Below are experts of layer 5 (counted from 0) of a mixture-of-experts language model. Rows are named router (the router's row for the expert), gate (a neuron's input weights, with its number), up (a neuron's input weights, with its number) and show model dimensions 0-255. Each number is 128 + 32 x the weight over its row's rms, rounded and kept within 0 to 255.
Before each expert's rows: "gets" lists some tokens that make up at least twice as much of what it gets as of all text. This comes from a sample of Wikipedia text that the model never trained on. Tokens count by the router's weight.

# expert 23
gets: ",", "a", "en", ")", "on", "o"
router [176 194  40 142 115 166 142  90 134 125 140  91 119 180 132 144  86  97 111 130  91 158 142  88  91 127 126  83  51 119 116 104 183 108 123 134  50 146 116  95 100 170 121 173 144  86 169  66 114 140 196 182 148 158 135 115  95 106 123 122 129 141  86 153 107 152  91  76 149 126 128 118 165 134 139 144 113 128 129 157 163 131 208  91 169  89  96 184  78 132 132 149 107 111 169 147  76  87 125 119 120 106 143 119 121 138 181 117 137 111 107  84 144 159 143 115 127 130 159 118 182 140 139 155 100 144 194  67  95 139  82 132 142 163 139 128 106 109 137  82  92 114 161 139 148 130 197 157 136  94 170 112 146 122  92  68  96 130 141 195 113 167 146  74 162 127 182  93  55 155 145  96 142 142 165 164 106  92 185 143 117 114 156 175 110 121 105 127 135 112 123 154 124  42 151 141 151 152 113 109  87 185 131 153 123  64 106 120  79 149 114  34 139 150 164 106 130 108 117 125 150 152 122 143 140 131 200  94 147 137 120 151 169 145 124 129  92 132 148 110 122  91 136 166 142 104 102 136 115  86 178  77  95 202 136 146]
gate0 [157 129 120 101 121  89 139 124 131  92 117 100 156 144 173 131  56 143 155 180 130 127 139 134  75 121  96  74 108 220  85 189 170 109 116 140  95 135 126  74  84 162 150 121 175 102 207 105 129 104 138 161  89  80 152  70 182 107  91 118  82 146 106  85 127 148 146 116 122  78 161 145 134 104 138 109 143 134 180 118 171 133 160 154 138  89 180 136 135 112 111  38 112 101 173 116 124 107 107 102 126 139  95 136 105  88 123 122  62 163  91  73 116 154 171  99 139  95  79 122 144  94 138  76 117 173 107  62 116 117 156 116 148 101 146 154 106 134 162  80 142 138 119 143 108 140 179 158  84 177 136 166 114 145 111 151 208  87 121 107  93 172 175 111 127 128 140 170 153  91 149  86 165 130 129 156 128 128 111 136 149 139  94  98 119 125 122 161 108 155 123 204  90  78 144 146 116 153 141 126 159 153 120 121 169 180  63 147 130  74 143 121 114 101 129  53 165 101 189 119 158 175 117 121 133 162 167 183 138 133 103 157 149 165 192 111 161 164  82  86 153  83 135 146 123 152 131 163 154  97 168 148 156 199 113 139]
up0 [115 133 155 104 114  91 137 115 106 111 118 100 171 136 176 156  83  93 150 100  81 131 140 183 109 171 104 155 109  91  72 114 162 118 170 180 111 162 109  96  98 142 143 160  93 103 116 103 110 111  92 193  81 143 141  93 162 136 119 126 161 163  58  86 178 158 100 117 139 117 126 158 115  93 127 115  86 158 125 134 193  91 145 185 139 126 101 120 127 115 125  65 105 136 140 130  77  71 129  86 164 181 126 111 145 141 154 174  72 157 101  84 157 169 144 128 123  95 122 142 115 113 164 100 145 135 178  94 156 124 168  73 141  99  87 127 159 170  71 106 146  86 133  91 134 146 161 192 139 149 108 151 124 118 193  87 131  72  93 138 110 146 115 129  85 134 129 151 185 115  83  53 110  83 143 118 108  76 120 164 163 166  92 168 104 159 126 165  94 130 137 183 133  94 144 140 120 140 117  87 114 110 145 150 181 149  51 124 103 104  80 173 104 123 148  64 160  72 155 117 128 154 106 169 109 123 154 128 176  97 133 146 142 171 135 101  89  88 131  45 112 117 120 153  55 168 120 173 127  96 179 134 161 168 116 206]
gate1 [130 114 118 139 113 142 146  65 210 139 115 135 170  98 123 122 125 119 159 170 167 119 153 154 142 159 203 159  44 106  90 165 126  82 174 133 112 198 146 150 111 113 138  95 116 108 203 125 143 125  73 127 154 159 140 108  94 132  84 175  93  99 130 122 109 158 129 127 118  88 134 150 194 148 154 132 127  97  73 170 138 186 159 113 171 154 133 121 106 162  72 129  90  74 135 174 136 149 133 149 133 105 195  94 167  84 152  75 151 140  63 104 155  76 137 160 109 139 106 110  73 149 134 103 108 117 177 158 159 127  97  69 182 118 107 151  90 191 187 172 185 126 130 107 121 102 116  98 131 123 150  76 118 178 152 156  24 118 142 119 140 141 153 159 105 146 159 130 114 108 100 158  65 121 116 121 104 158 119 131 153 126 135 112 157  35  96 132 155 114 132 187 108 128 164 123  75 121 129 133 158 106 123 126 192  97 142 183 105 155 117 127 113 121 127 184 171 110 101 124  94 150  77 177 173 138 139 105 101  74 137 147 122 140  81 157 108  92  72 131 129 118 149 101  76 109 154 135 128 125 119  85  80 136 151 156]
up1 [160  64 171 173  79 133 180 130 255 169 125 139 155 104 134 118 151 123  64 152 128 120 164 148 144 119 121 154  48 107  84 176 142  94 166 150  93 163 145 146  68 137 112 129 106  90 153 134 133 163 113 108 162 156 134  76  91 117 114 164 117 122 147  95 119 158 168 110 127 130 155  94 117 184 119 115 109  88 121 152 176 209 133 129 181 124 112 148 118 195  96 137 109 102 147 193 128 130 130 164 131  70 112 119 110 108 127  71  89 113  83 103 148 112 128 131  84 143 168 110 131 186 179 141 130 111 112  93 117 106 135  99 163  72 120 144 111 121 182 120 107 188 147  73 139  95  76  71 145  89 159 144 149 184  95 153 102 157 161 117 113 192 131 143 111 160 143  95 135 120 122 200 105 171 162 132  90 122 164  97 119 162 104 112 133 143  78 146 110 203 135 145 115 122  90 122 100 124 130 138 147 108 131 169 171  63  82 132 107 129 110  80 148 120 132 182 130 186 124 118 128 125 103 161 157 129  86 195 110  79 109 187 187 138  95 134 115 166 132 144 153 100 164 124 104 106 155 164 171 158 169 104 139 113 110 147]